Experts of a small language model: 31.1M parameters.
Below are experts of layer 5 (counted from 0) of a mixture-of-experts language model. Rows are named router (the router's row for the expert), up (a neuron's input weights, with its number), down (a neuron's output weights, with its number) and show model dimensions 192-255. Each number is 50 + 10 x the weight over its row's rms, rounded and kept within 0 to 99.
Before each expert's rows: "mostly gets" lists some tokens that are sent to it at least half of the time; "comes after" lists some tokens at least twice as common just before its tokens as in all text. This comes from a sample of Wikipedia text that the model never trained on. Tokens count by the router's weight.

# expert 6
mostly gets: " time", " area", " place", " life", " War", " career"
comes after: " ", "1", "2", "′", " his", "th"
router:42 53 57 59 44 60 44 42 50 55 81 36 54 52 52 40 49 50 56 47 45 53 64 50 61 40 60 43 42 44 44 53 49 52 58 48 61 44 59 65 72 44 51 37 41 44 48 62 56 42 67 48 58 56 49 47 57 59 41 40 50 52 50 60
up0:59 54 48 46 48 52 63 53 48 57 47 56 52 60 56 44 60 71 34 34 62 38 57 59 46 45 45 59 58 28 48 54 52 68 46 52 56 59 59 62 55 63 44 49 54 54 53 40 51 62 40 58 64 54 45 50 55 43 36 56 56 38 62 37
down0:72 40 48 49 39 56 41 56 55 43 52 66 64 38 47 48 45 38 27 49 50 53 56 61 53 62 34 48 55 51 32 38 37 59 44 51 46 54 48 52 73 32 46 36 50 56 75 65 57 42 54 52 66 65 63 47 65 52 49 47 72 50 40 45
up1:36 46 50 34 46 73 40 54 55 67 53 58 44 45 56 58 60 44 54 55 35 38 60 71 61 41 51 42 48 61 56 41 48 43 38 51 53 78 49 48 54 32 40 56 53 41 41 51 51 52 45 46 47 44 49 33 36 48 54 52 54 52 51 35
down1:42 53 42 48 41 70 50 49 45 68 44 63 47 49 59 46 45 36 50 77 49 50 43 66 63 52 60 40 41 43 44 35 40 58 62 55 51 56 53 45 46 42 46 43 62 33 41 45 39 31 57 38 49 48 39 52 49 29 55 45 51 67 26 50
up2:52 33 60 64 56 46 51 65 67 54 44 61 65 52 50 49 35 46 44 64 48 55 41 57 60 33 56 47 54 66 60 43 69 53 47 43 69 59 65 64 43 53 68 53 42 54 31 64 41 48 50 37 46 34 52 44 49 62 32 31 53 31 51 43
down2:63 44 47 62 54 50 59 58 69 57 49 29 44 52 69 45 38 46 61 48 37 52 62 58 52 36 44 36 67 52 37 56 53 48 31 49 52 61 57 46 42 49 40 52 55 36 48 82 41 62 64 64 37 47 42 64 38 45 55 35 55 50 69 53
up3:46 32 52 51 55 67 43 60 58 60 61 43 48 38 41 48 37 49 48 54 43 48 48 44 68 38 52 44 57 46 58 45 33 42 45 50 52 46 62 61 45 50 45 50 44 63 37 77 36 52 67 41 47 53 45 67 59 53 62 59 63 50 53 53
down3:51 49 47 61 41 59 44 59 52 46 44 38 67 51 53 48 49 53 55 64 59 48 53 36 46 37 45 49 36 57 49 63 48 59 42 60 45 38 50 56 67 40 66 59 49 43 50 59 31 56 53 49 41 40 31 30 60 38 59 56 43 47 39 53
up4:55 51 57 63 52 66 50 44 57 48 45 53 54 56 42 52 72 59 42 41 39 60 40 42 59 48 39 66 39 52 47 38 48 37 59 55 27 59 41 48 53 49 58 61 29 57 30 38 43 57 45 57 55 45 57 48 30 45 49 45 41 37 46 43
down4:63 62 52 45 61 65 53 75 47 57 51 25 46 57 49 64 81 48 64 38 43 51 54 55 72 50 51 52 32 49 52 43 55 47 34 41 41 38 59 66 70 43 47 44 33 64 58 50 48 70 36 50 32 49 49 58 51 45 50 55 46 48 51 35
up5:62 79 42 65 47 48 64 56 51 52 60 72 52 50 44 59 45 44 28 53 59 45 66 62 36 56 59 39 56 58 47 49 69 63 30 49 50 50 48 42 64 31 56 62 59 50 50 40 46 50 47 56 33 45 67 25 28 53 38 42 41 50 54 60
down5:55 67 55 65 50 42 51 34 50 52 49 56 40 62 33 40 31 44 48 51 29 63 55 36 54 38 53 75 47 61 55 48 47 61 43 55 43 53 48 55 62 59 57 65 50 49 60 43 59 60 52 69 46 48 45 26 49 59 55 30 51 68 59 13
up6:43 58 41 42 49 33 37 44 67 29 61 44 38 54 49 32 64 43 48 52 34 50 47 35 64 42 62 51 61 51 54 49 48 54 45 53 63 44 68 60 48 43 53 47 46 51 48 26 71 35 49 59 39 60 47 40 44 49 56 35 56 50 50 45
down6:61 75 61 48 35 47 36 60 59 48 58 63 49 43 69 57 72 37 42 57 60 34 41 28 47 40 59 42 50 62 38 39 42 56 35 53 65 52 68 69 50 50 62 38 47 59 56 40 62 60 43 42 53 22 50 49 59 48 58 59 49 47 38 58
up7:55 43 66 52 66 63 79 67 56 58 61 41 50 59 65 55 68 52 43 57 46 47 50 39 59 57 42 61 47 45 48 67 45 49 41 47 59 54 58 56 48 43 53 70 46 53 37 57 52 51 40 48 23 47 49 46 57 54 40 39 48 49 54 58
down7:44 39 55 66 63 58 59 65 45 44 44 59 64 60 39 46 55 45 54 58 51 58 36 48 47 63 48 42 52 49 29 50 42 45 36 77 35 51 44 50 40 48 37 40 54 34 55 64 53 37 49 57 37 44 58 45 47 59 47 50 50 42 60 53
up8:50 41 46 44 61 33 52 32 47 60 46 62 49 79 50 48 59 56 38 51 39 38 48 62 57 45 45 43 63 37 59 42 42 39 57 61 47 56 38 49 67 64 46 37 42 61 57 44 46 44 46 45 44 53 30 43 43 69 50 48 45 47 40 48
down8:50 71 43 42 45 47 55 39 49 38 51 48 57 52 38 61 60 50 52 78 48 49 57 47 48 53 68 55 39 47 59 58 71 44 47 50 51 61 41 61 47 44 44 58 57 46 56 54 54 34 64 53 54 54 30 48 56 56 52 40 56 35 53 33
up9:44 56 61 36 73 51 40 57 61 48 55 49 47 54 52 48 49 55 51 67 41 38 63 50 70 70 51 61 48 33 39 40 79 42 52 53 37 61 51 60 46 55 74 61 44 44 50 51 50 26 56 54 47 57 46 35 52 54 39 57 28 29 37 55
down9:44 49 55 40 44 35 47 59 52 47 60 51 37 56 36 45 46 39 52 51 44 55 55 57 36 45 53 66 44 56 17 53 57 47 46 43 42 44 50 43 60 56 43 54 49 53 40 39 46 60 46 63 54 40 39 49 52 41 36 53 46 33 48 51
up10:53 45 35 60 58 55 62 58 63 39 43 32 44 56 60 67 57 55 37 48 33 41 36 65 59 48 53 43 46 46 37 53 55 70 53 50 45 46 70 32 48 47 59 61 56 62 59 34 42 33 46 48 49 67 27 58 50 50 61 68 43 49 53 50
down10:54 38 46 51 56 51 57 46 55 53 61 48 38 58 65 36 42 42 54 39 46 29 41 49 34 56 46 44 47 59 57 62 37 43 46 55 50 31 57 46 59 52 60 42 58 64 45 52 45 40 41 46 56 52 51 54 48 71 38 64 35 48 55 27
up11:54 55 37 71 53 48 57 43 52 59 41 44 73 45 48 72 54 50 60 43 52 40 33 47 52 66 30 33 49 53 53 56 67 67 46 44 64 57 47 58 55 52 49 34 41 40 35 43 29 53 47 38 56 63 45 45 50 49 33 53 63 48 73 47
down11:47 33 61 64 66 33 61 48 45 59 49 55 54 54 49 44 46 45 34 50 51 71 59 46 50 45 55 45 57 45 48 48 47 55 40 65 41 36 53 48 69 51 48 60 55 40 43 56 41 51 46 44 43 49 75 52 58 53 54 30 40 65 46 59
up12:46 31 57 66 51 32 55 41 65 81 53 50 38 45 39 39 50 35 51 51 50 54 50 56 53 67 51 72 47 55 39 55 46 49 45 46 56 46 69 40 39 47 59 55 42 42 37 49 53 53 64 37 42 52 49 46 53 70 36 44 35 48 69 75
down12:65 46 40 44 42 73 51 65 43 63 51 59 58 64 23 49 45 55 53 47 47 56 47 53 25 47 75 54 45 46 68 52 60 58 46 44 48 63 35 56 49 69 55 55 49 38 65 47 46 44 47 56 41 50 45 49 58 43 52 52 52 59 32 43
up13:48 40 52 38 59 31 51 50 34 42 40 61 43 82 41 63 58 40 59 33 50 59 57 53 50 54 49 70 47 37 52 42 47 41 50 44 34 66 54 62 38 58 51 65 39 52 40 48 33 49 69 56 40 43 45 65 46 51 31 34 55 49 27 42
down13:51 50 38 38 52 65 38 42 40 37 45 57 67 59 69 41 48 70 63 66 51 65 60 44 37 36 40 50 50 61 41 60 36 40 53 63 53 44 51 45 50 51 61 43 53 28 45 55 56 55 58 49 36 38 41 61 49 51 34 50 55 50 45 66
up14:56 44 62 65 62 53 40 51 66 65 48 43 43 51 47 67 66 57 41 69 48 50 37 43 42 45 52 58 49 50 60 66 56 46 46 48 32 67 60 39 50 37 55 48 54 42 35 46 62 58 66 69 46 47 77 57 26 49 56 54 56 45 55 54
down14:58 65 63 46 58 66 32 43 58 54 47 39 57 50 32 67 47 35 31 67 39 54 43 70 45 55 31 50 47 41 50 45 72 54 54 51 48 55 55 39 45 49 36 48 64 32 63 58 66 28 56 42 38 46 47 65 39 62 54 65 37 42 49 51
up15:56 40 61 63 66 44 66 39 60 49 51 45 45 42 56 45 62 48 48 51 47 35 46 63 50 49 46 23 42 57 66 40 70 67 49 41 47 59 58 35 73 57 56 48 42 62 42 41 27 40 48 53 48 65 38 41 32 51 48 74 56 57 39 49
down15:50 53 59 82 47 73 71 37 42 51 64 40 65 53 43 49 38 53 34 38 58 44 48 51 54 41 71 41 64 45 59 71 35 44 40 44 43 47 51 55 39 53 48 54 44 44 52 67 59 38 37 55 59 69 40 46 47 50 50 53 52 39 59 49
up16:72 56 49 55 56 36 70 40 46 51 63 49 53 38 49 61 72 48 58 62 49 38 52 68 48 55 57 42 55 27 66 55 56 53 45 25 39 56 30 55 21 44 71 66 57 38 47 52 51 51 41 60 58 53 39 48 55 46 60 36 52 50 50 58
down16:56 35 41 60 54 38 57 30 57 53 46 45 47 50 51 45 51 47 56 62 64 43 56 46 51 68 68 35 46 32 35 52 26 37 56 51 40 45 62 45 31 34 61 51 65 50 69 40 45 53 76 41 57 57 43 61 46 62 44 42 46 60 62 65

# expert 7
mostly gets: "|", " the", " The", "The", " \"", "the"
comes after: "\n", ".", " of", ")", " in", " at"
router:48 45 46 35 61 57 53 57 48 47 40 59 51 49 56 68 42 55 48 51 51 53 43 59 47 51 43 44 55 66 62 45 36 39 62 48 56 49 57 58 56 74 44 55 58 48 37 39 41 64 35 42 37 45 52 59 72 53 53 58 65 66 45 35
up0:61 56 54 35 57 33 51 48 37 57 57 55 46 61 46 45 42 55 68 44 42 51 57 47 49 51 52 50 35 43 57 51 41 37 47 53 56 44 40 59 71 52 61 62 53 49 53 53 60 43 64 48 32 56 57 60 36 43 54 55 52 52 51 74
down0:71 46 35 42 63 44 54 54 57 31 64 37 56 62 45 38 61 46 54 47 49 60 44 52 47 59 36 56 48 37 35 40 59 60 42 54 62 43 62 52 40 67 60 55 41 56 34 39 55 47 58 35 56 39 57 41 53 43 40 46 45 38 50 56
up1:52 47 45 46 34 45 58 48 34 62 63 57 68 49 55 52 58 53 48 40 50 36 58 43 55 19 46 43 60 50 51 61 43 57 37 58 36 60 58 59 52 20 48 49 53 34 60 57 54 28 45 38 60 46 71 63 62 43 60 64 42 66 60 49
down1:42 60 46 47 48 54 38 27 52 39 55 46 73 52 60 56 37 43 63 55 60 50 47 56 47 46 26 39 37 57 50 62 42 38 58 57 56 58 45 56 56 34 61 59 62 50 61 56 40 55 47 50 44 35 40 65 51 43 78 39 60 39 76 42
up2:52 53 48 53 49 52 40 47 57 35 45 48 64 55 47 71 65 57 51 47 48 36 35 53 59 62 64 56 59 41 52 45 55 56 36 71 69 63 46 49 45 38 55 36 46 60 62 38 49 32 50 56 53 36 52 51 36 27 58 35 42 71 67 55
down2:49 52 49 52 63 53 50 74 40 55 50 45 33 50 53 62 58 64 58 59 57 58 52 48 64 21 54 56 58 45 43 47 45 63 40 38 54 52 51 59 44 62 41 60 46 41 56 48 48 54 59 52 40 35 39 64 68 47 51 63 58 43 37 54
up3:68 44 49 41 55 47 57 63 48 51 58 50 37 50 59 79 42 46 43 47 54 60 58 42 46 59 60 68 48 58 43 40 42 42 51 57 54 49 53 42 50 50 64 48 43 54 44 77 43 46 82 52 50 50 48 46 48 57 52 55 52 75 48 51
down3:54 50 52 56 43 53 59 51 57 40 48 40 52 41 57 53 64 54 49 68 51 48 57 61 48 61 53 38 55 54 54 54 53 63 50 59 57 45 48 49 54 50 47 54 52 52 59 61 42 44 50 65 68 31 47 42 50 54 59 51 51 41 47 34
up4:58 47 56 39 34 39 51 52 43 49 52 57 48 54 42 63 46 46 53 35 35 48 58 54 59 45 59 27 49 47 54 36 58 48 41 48 49 71 50 47 64 56 48 51 27 41 44 50 61 40 39 60 46 59 43 44 35 53 25 42 47 52 46 48
down4:46 43 46 49 59 42 56 41 43 48 48 56 51 45 46 69 42 39 74 43 33 55 63 42 61 36 64 40 50 60 40 63 45 57 40 39 56 50 48 60 62 40 62 48 54 51 62 47 61 75 60 61 44 55 66 76 45 46 65 45 35 45 53 47
up5:37 46 43 53 44 36 50 54 54 50 44 59 55 57 66 51 61 48 52 52 36 51 48 63 57 46 40 31 57 52 60 59 69 38 37 66 68 38 49 43 24 58 55 52 59 69 57 40 44 47 64 56 47 57 41 43 46 59 40 64 34 54 48 62
down5:57 56 50 61 49 44 74 51 44 29 55 41 46 41 65 63 58 40 65 45 46 69 51 43 51 47 52 38 62 37 41 46 34 45 52 45 53 42 47 45 48 57 37 59 61 64 43 24 71 59 53 31 63 49 46 26 40 63 43 57 51 63 49 57
up6:60 46 33 66 70 33 51 52 40 55 67 47 37 60 39 56 66 73 67 35 48 48 50 50 55 57 38 52 56 41 45 60 62 50 51 57 56 52 47 54 58 56 58 20 48 47 44 55 52 51 62 50 50 63 69 38 52 49 49 54 44 50 73 52
down6:58 36 41 36 72 45 66 51 49 56 52 55 47 45 45 49 43 35 63 55 47 53 45 39 43 41 40 47 47 39 36 46 33 77 39 51 66 42 53 49 57 65 43 43 47 31 52 47 35 39 35 50 43 44 35 56 41 73 46 39 64 48 67 48
up7:45 37 57 42 50 35 53 52 46 45 42 51 52 72 46 65 56 53 42 53 30 74 59 34 36 55 60 53 51 48 45 46 54 50 49 64 59 71 57 34 52 53 33 64 55 48 62 45 44 49 62 54 42 50 52 45 58 45 62 53 45 63 43 49
down7:58 56 60 42 55 39 57 45 36 38 68 54 52 53 62 50 33 51 52 53 39 45 37 49 41 40 52 64 51 49 57 58 38 45 43 58 54 33 62 45 57 52 47 67 51 56 56 40 50 68 44 33 40 63 59 49 65 54 61 60 25 56 56 54
up8:45 65 51 54 48 58 71 41 54 64 47 61 61 52 45 51 66 38 32 48 50 37 79 65 43 46 52 52 47 42 67 40 56 52 47 48 51 64 47 51 41 45 63 41 55 64 42 51 39 39 42 56 47 57 66 46 59 38 43 32 66 43 50 56
down8:47 66 42 62 30 38 48 44 45 53 43 48 54 63 37 34 35 56 42 42 29 40 70 53 49 31 63 58 55 50 61 43 48 58 43 39 59 49 55 62 46 58 43 51 46 53 45 56 55 46 35 61 35 48 40 51 61 59 66 45 64 59 40 36
up9:57 56 41 49 78 49 54 51 47 49 53 38 53 57 44 80 72 27 38 52 44 42 43 59 61 46 46 56 56 48 37 41 55 43 31 43 53 53 52 58 57 49 47 58 46 61 32 46 55 42 45 41 55 53 37 35 45 62 47 53 41 60 68 53
down9:51 41 47 44 35 45 66 63 50 30 42 41 69 50 46 44 57 44 53 44 59 41 72 50 43 39 49 49 66 62 43 53 49 55 46 46 51 54 48 51 36 48 66 50 37 55 71 47 41 51 52 35 36 51 61 33 38 45 49 54 46 50 65 41
up10:39 42 71 42 60 46 44 61 35 42 53 59 57 51 49 52 61 72 35 63 46 34 74 64 53 36 58 76 47 55 51 48 58 54 54 44 51 64 44 36 50 65 33 48 55 56 61 59 46 52 46 35 45 62 47 53 52 39 27 53 69 67 46 53
down10:49 42 49 41 49 62 49 54 51 30 51 56 57 45 32 50 52 51 45 60 66 53 64 48 52 56 48 50 50 51 49 41 30 46 53 43 51 50 67 55 71 55 45 61 64 54 33 42 72 48 42 48 40 42 58 48 53 42 47 43 45 41 56 64
up11:50 47 48 48 52 55 70 51 53 42 52 55 49 46 41 75 52 69 41 64 53 52 60 65 61 46 54 62 37 42 40 47 46 48 54 35 40 47 58 32 48 34 61 54 62 47 68 47 54 46 54 40 47 51 52 47 44 48 49 47 49 40 56 62
down11:61 42 60 46 26 52 45 53 66 39 33 72 53 60 45 49 47 55 68 49 60 45 40 44 37 60 61 65 43 62 57 47 37 55 69 32 67 52 55 62 50 71 31 47 43 54 53 47 71 52 49 50 36 49 51 53 51 35 69 42 50 47 48 54
up12:39 57 52 70 41 57 66 51 77 52 46 43 61 48 42 57 61 35 45 63 44 41 47 73 60 59 48 56 53 67 51 40 50 57 62 58 45 43 45 24 51 62 63 55 47 60 60 36 47 44 44 72 61 45 46 47 41 42 48 63 54 59 58 67
down12:56 73 46 65 42 40 42 61 67 41 43 59 62 66 49 62 53 42 62 66 56 44 61 42 42 66 67 45 45 69 37 49 57 42 69 58 47 45 57 50 32 43 69 61 41 61 49 39 45 46 37 51 40 33 57 46 56 49 51 56 43 59 42 63
up13:58 43 53 80 42 42 61 31 62 57 43 39 63 48 66 46 65 48 42 52 42 52 25 63 61 60 58 71 46 45 50 62 53 58 41 43 39 55 50 63 36 59 46 50 43 55 62 56 45 52 50 62 49 50 53 42 41 42 45 42 46 36 48 49
down13:47 63 57 46 39 43 57 47 61 47 50 63 49 56 60 52 47 50 55 60 49 51 72 50 46 52 52 49 36 52 41 57 40 68 70 47 61 60 47 41 18 58 48 39 40 43 58 35 46 64 39 54 45 44 62 51 59 68 51 49 29 45 46 45
up14:45 40 37 55 73 47 66 37 44 42 49 54 47 46 55 47 51 48 56 43 44 51 69 60 43 61 60 55 62 68 58 43 41 33 34 73 45 57 61 51 58 55 36 53 60 38 31 69 43 43 45 68 50 66 45 74 63 42 55 53 65 45 70 54
down14:39 51 54 44 52 57 64 58 59 53 36 84 49 37 59 44 51 45 51 46 71 67 36 54 46 37 49 39 48 53 30 49 33 57 57 56 56 40 46 62 47 62 48 55 23 55 38 39 30 67 33 56 60 63 38 46 48 52 33 57 58 62 45 44
up15:54 46 55 55 42 55 43 53 36 39 34 55 50 47 54 64 45 61 38 63 49 49 63 55 51 27 51 45 32 44 69 51 49 29 37 52 33 52 51 65 55 48 50 34 25 63 45 56 52 46 59 54 38 45 47 60 49 52 32 64 59 61 46 44
down15:58 52 54 59 40 41 48 69 42 42 40 66 65 44 58 29 45 55 53 50 42 59 60 56 49 50 42 49 50 56 48 58 41 32 56 47 51 69 36 36 56 54 47 41 44 65 57 47 44 45 48 49 35 40 17 48 42 43 53 60 36 37 39 41
up16:52 49 43 44 61 52 56 59 27 54 49 51 45 51 65 49 42 34 43 52 31 37 55 49 68 52 62 50 41 51 55 43 50 53 48 48 32 51 39 58 46 55 68 36 51 44 48 63 52 50 44 40 55 54 52 59 39 72 59 40 46 44 41 50
down16:64 58 30 65 57 50 55 53 48 37 86 64 63 31 45 64 48 57 64 49 50 33 50 49 50 49 65 64 57 54 56 64 49 46 40 48 52 67 56 56 54 38 51 39 43 64 58 48 60 48 51 42 41 52 29 71 67 47 54 58 46 50 31 59

# expert 5
mostly gets: " the", "The", " The", " Kingdom", " House", " II"
comes after: "1", ".", "2", " of", " in", " at"
router:35 43 33 53 52 51 50 47 44 55 66 52 56 56 39 38 48 31 56 44 42 57 65 43 55 36 44 37 41 48 48 43 54 53 63 57 63 52 67 54 69 61 53 45 47 58 48 53 53 40 63 53 56 63 38 48 54 63 50 41 45 67 54 56
up0:52 64 42 48 38 52 51 51 58 78 51 34 41 64 48 55 46 47 51 44 47 40 62 57 55 73 52 40 49 45 55 58 56 48 43 59 62 43 71 39 57 41 54 42 38 53 46 42 41 42 46 36 50 61 55 57 54 57 35 44 56 45 55 58
down0:45 36 38 36 49 42 32 41 62 45 42 47 36 48 46 50 40 55 50 53 46 47 58 62 50 40 67 49 43 51 43 68 47 64 36 59 52 39 64 62 48 40 39 56 56 51 42 60 39 43 60 38 37 56 39 43 48 36 49 58 54 51 56 44
up1:44 44 59 51 60 52 63 45 66 46 72 49 43 50 46 55 60 44 48 58 52 64 54 56 68 60 55 60 47 34 56 57 54 52 52 45 52 53 44 46 50 55 54 54 31 47 67 54 58 51 41 49 57 59 50 52 63 62 43 50 51 32 57 54
down1:46 54 69 39 54 46 58 59 59 47 53 38 32 55 76 57 35 53 48 51 49 37 36 61 56 72 63 65 57 45 47 60 50 63 58 66 45 50 45 59 35 52 49 47 50 33 60 50 41 40 52 44 52 33 57 34 44 51 36 39 45 36 50 54
up2:54 52 53 73 56 33 57 51 50 58 59 35 58 46 45 53 39 34 49 74 46 39 62 59 39 63 53 58 54 53 64 50 59 60 46 38 34 46 40 56 31 53 50 61 45 69 54 37 63 28 61 61 41 43 54 50 38 53 61 51 42 41 46 48
down2:62 65 76 51 54 35 39 36 41 36 54 55 48 47 50 42 64 70 51 69 54 51 34 51 67 53 51 32 40 48 52 49 42 43 50 53 46 55 50 52 35 52 48 50 43 51 39 44 51 43 78 49 49 52 44 41 52 48 77 57 36 47 60 47
up3:53 37 51 44 48 46 38 31 45 52 43 51 53 55 63 63 63 47 50 53 48 60 21 42 55 62 45 60 36 50 51 47 53 42 66 52 47 50 43 53 58 47 55 39 40 54 48 43 55 38 45 77 53 78 43 44 36 67 58 37 58 44 55 63
down3:46 67 58 58 48 53 45 43 30 43 37 47 58 34 67 41 53 50 45 56 53 37 42 54 54 41 51 37 49 47 40 61 57 46 44 55 37 66 37 49 56 38 40 59 58 53 59 40 51 57 42 64 44 60 43 52 53 46 41 60 73 44 63 64
up4:44 60 40 57 56 63 64 38 42 57 42 54 38 64 41 39 35 49 70 42 62 49 52 54 50 60 62 68 37 34 56 38 43 31 41 36 70 54 35 48 47 48 41 51 38 53 49 60 73 58 47 49 53 54 57 58 38 55 45 46 48 47 31 43
down4:46 40 61 75 56 34 59 42 58 32 35 28 37 52 60 45 58 52 61 37 33 37 53 49 51 54 50 53 47 42 60 48 37 44 31 45 66 59 50 64 56 50 66 39 45 44 57 53 47 45 57 44 54 60 58 46 46 51 45 46 22 40 37 44
up5:58 40 29 71 57 40 52 46 64 60 64 55 66 40 31 58 46 30 57 61 52 39 37 58 54 51 50 57 54 56 59 38 48 56 40 62 43 54 50 66 49 60 56 48 41 51 72 54 67 75 41 58 45 67 53 40 50 49 51 38 46 55 72 40
down5:54 40 34 47 51 59 61 44 58 43 51 55 59 45 48 60 38 47 45 45 58 50 51 67 58 29 30 61 47 51 56 33 68 36 42 45 49 60 66 50 26 45 66 54 50 57 67 62 61 52 46 43 59 51 41 53 37 45 51 57 32 60 53 51
up6:39 49 36 39 61 50 57 62 40 40 61 46 39 56 44 62 47 47 48 48 43 50 66 59 74 57 54 37 69 53 51 48 41 51 48 44 53 64 57 61 58 45 62 45 50 62 55 39 48 37 41 45 50 51 47 45 69 36 56 42 42 70 53 46
down6:30 47 61 55 40 54 63 34 44 49 46 33 57 40 66 50 39 46 42 28 49 39 57 39 55 44 45 32 54 35 44 35 66 42 64 53 47 38 66 46 51 51 72 40 52 62 46 51 43 54 46 57 32 45 50 47 42 46 51 48 56 46 59 53
up7:37 42 72 61 47 46 58 43 32 58 62 70 50 54 51 45 52 62 54 52 51 51 61 65 48 43 48 44 55 61 61 57 41 45 47 34 55 44 46 40 61 58 67 36 49 46 46 52 60 51 29 53 39 61 55 50 45 40 29 46 60 43 61 43
down7:51 53 58 32 46 51 59 57 33 59 52 50 53 60 47 51 56 55 61 53 52 33 56 57 52 33 40 57 42 42 61 53 52 53 44 30 38 55 70 63 65 55 59 60 46 78 41 52 47 69 50 58 53 36 49 52 51 42 51 43 59 53 49 40
up8:57 48 51 49 61 39 46 60 55 65 59 57 59 71 34 52 52 49 51 45 42 47 45 68 56 57 67 59 58 38 31 47 52 71 54 36 48 59 42 45 47 53 59 54 44 50 55 52 67 51 52 48 50 49 30 51 40 45 48 58 38 45 39 66
down8:45 62 49 48 41 41 50 44 42 51 55 53 52 54 45 44 48 60 45 44 67 46 56 67 52 45 60 54 74 29 49 46 69 68 52 42 46 59 45 39 50 28 52 63 46 55 76 58 50 47 66 62 62 42 56 51 39 59 42 50 58 40 39 48
up9:58 61 54 40 36 38 69 38 49 64 48 51 41 54 48 58 63 52 50 60 48 39 48 69 50 43 66 39 53 52 55 63 42 44 49 48 48 49 44 37 66 53 61 63 51 46 43 52 58 59 44 39 46 54 35 46 47 46 28 39 34 39 36 51
down9:50 58 28 38 55 59 47 72 41 61 46 51 41 57 48 56 49 63 45 36 33 54 56 57 34 39 55 40 62 48 53 40 60 41 65 47 70 63 48 55 49 51 39 64 57 29 53 40 59 47 35 54 48 53 47 31 43 62 57 49 51 52 68 72
up10:52 53 48 57 71 42 50 36 51 62 42 45 36 58 42 50 57 45 53 58 62 56 61 42 54 56 34 50 82 65 50 65 54 49 36 36 55 24 44 37 51 48 44 45 55 60 37 33 47 41 46 48 52 47 40 42 54 46 65 54 37 44 46 48
down10:66 56 56 37 53 28 62 47 42 40 45 60 54 49 54 53 60 38 52 54 71 52 41 51 49 54 40 37 64 52 55 45 54 53 36 60 50 42 55 35 57 52 35 42 55 46 57 47 58 37 45 50 43 61 55 31 50 20 56 41 68 44 26 49
up11:43 53 58 67 60 34 59 54 41 58 32 64 69 67 46 47 69 57 42 55 58 65 46 54 61 63 50 51 50 51 57 52 52 62 54 38 76 55 58 63 26 48 51 37 49 45 62 51 54 63 52 54 43 41 43 53 55 41 31 45 42 48 38 50
down11:53 46 46 55 57 38 61 48 47 13 51 53 53 41 41 52 54 42 45 53 29 50 52 56 72 63 44 48 28 44 40 52 48 42 67 44 45 45 67 53 66 63 50 57 50 36 43 70 66 51 56 46 53 74 53 42 49 49 48 55 55 31 30 47
up12:39 49 59 48 55 40 58 56 41 50 50 30 40 44 63 49 76 43 41 63 43 66 39 58 42 63 33 54 45 46 69 33 57 31 58 48 57 44 49 59 49 58 53 60 35 62 57 52 53 54 48 48 42 56 52 59 54 32 55 54 51 48 53 48
down12:45 59 36 60 43 39 47 65 43 47 51 58 50 57 48 39 41 45 55 49 43 51 56 44 40 40 67 65 47 35 54 66 54 46 54 36 43 42 43 48 52 65 51 42 45 59 45 38 64 69 52 67 52 54 42 39 41 57 47 29 61 52 46 66
up13:52 50 53 51 45 51 45 49 28 57 38 54 40 51 53 52 56 59 56 55 43 30 38 59 75 42 63 39 54 49 51 34 57 70 43 50 61 64 66 36 42 49 58 40 49 66 49 57 52 46 51 45 49 43 39 60 71 67 41 56 63 43 52 57
down13:28 59 49 48 45 53 46 39 49 54 32 68 35 44 39 65 34 61 61 40 51 65 51 53 57 36 47 48 54 63 42 65 63 55 46 51 60 43 52 43 69 53 62 42 39 48 49 39 48 49 31 30 40 40 42 65 46 55 39 38 35 49 46 53
up14:64 60 41 42 61 63 49 64 37 55 55 51 43 55 45 60 61 44 48 43 59 47 54 58 56 42 52 45 30 42 62 37 41 44 52 55 29 45 46 52 48 41 63 54 52 55 47 47 81 46 30 45 48 56 34 56 54 58 38 52 37 41 32 47
down14:64 44 45 39 48 53 50 44 57 48 56 57 49 46 65 37 41 49 45 58 48 57 49 35 35 64 41 55 59 52 38 54 57 44 39 37 33 48 61 42 63 33 51 51 57 39 41 36 74 38 62 46 48 50 51 45 40 60 32 40 48 46 42 32
up15:47 40 53 58 65 63 74 46 54 71 41 55 47 51 51 51 30 61 50 61 30 40 51 54 51 48 50 56 53 52 46 50 55 52 51 28 50 59 53 37 50 42 43 39 48 59 59 55 52 61 38 48 43 68 57 34 66 50 37 49 41 32 49 37
down15:37 59 57 75 59 41 56 28 53 52 54 52 29 57 54 46 63 52 48 31 42 61 61 55 46 45 60 64 56 58 43 57 58 61 62 59 35 59 32 31 47 58 46 51 52 56 60 58 44 54 47 51 31 65 41 37 55 49 43 57 47 48 55 48
up16:45 52 42 46 49 52 56 57 45 35 49 44 53 63 40 67 39 55 48 50 40 38 38 58 41 51 57 34 58 37 49 53 50 49 53 41 55 50 63 41 42 57 62 43 50 55 45 41 47 46 75 49 42 58 40 51 80 52 50 54 64 49 47 55
down16:43 44 52 53 36 43 53 52 53 56 63 61 39 40 31 55 35 65 58 37 56 62 61 36 43 62 37 56 56 45 35 56 68 57 56 52 45 46 60 38 65 70 41 47 65 53 39 53 45 48 68 60 54 41 55 36 42 41 41 63 60 48 55 56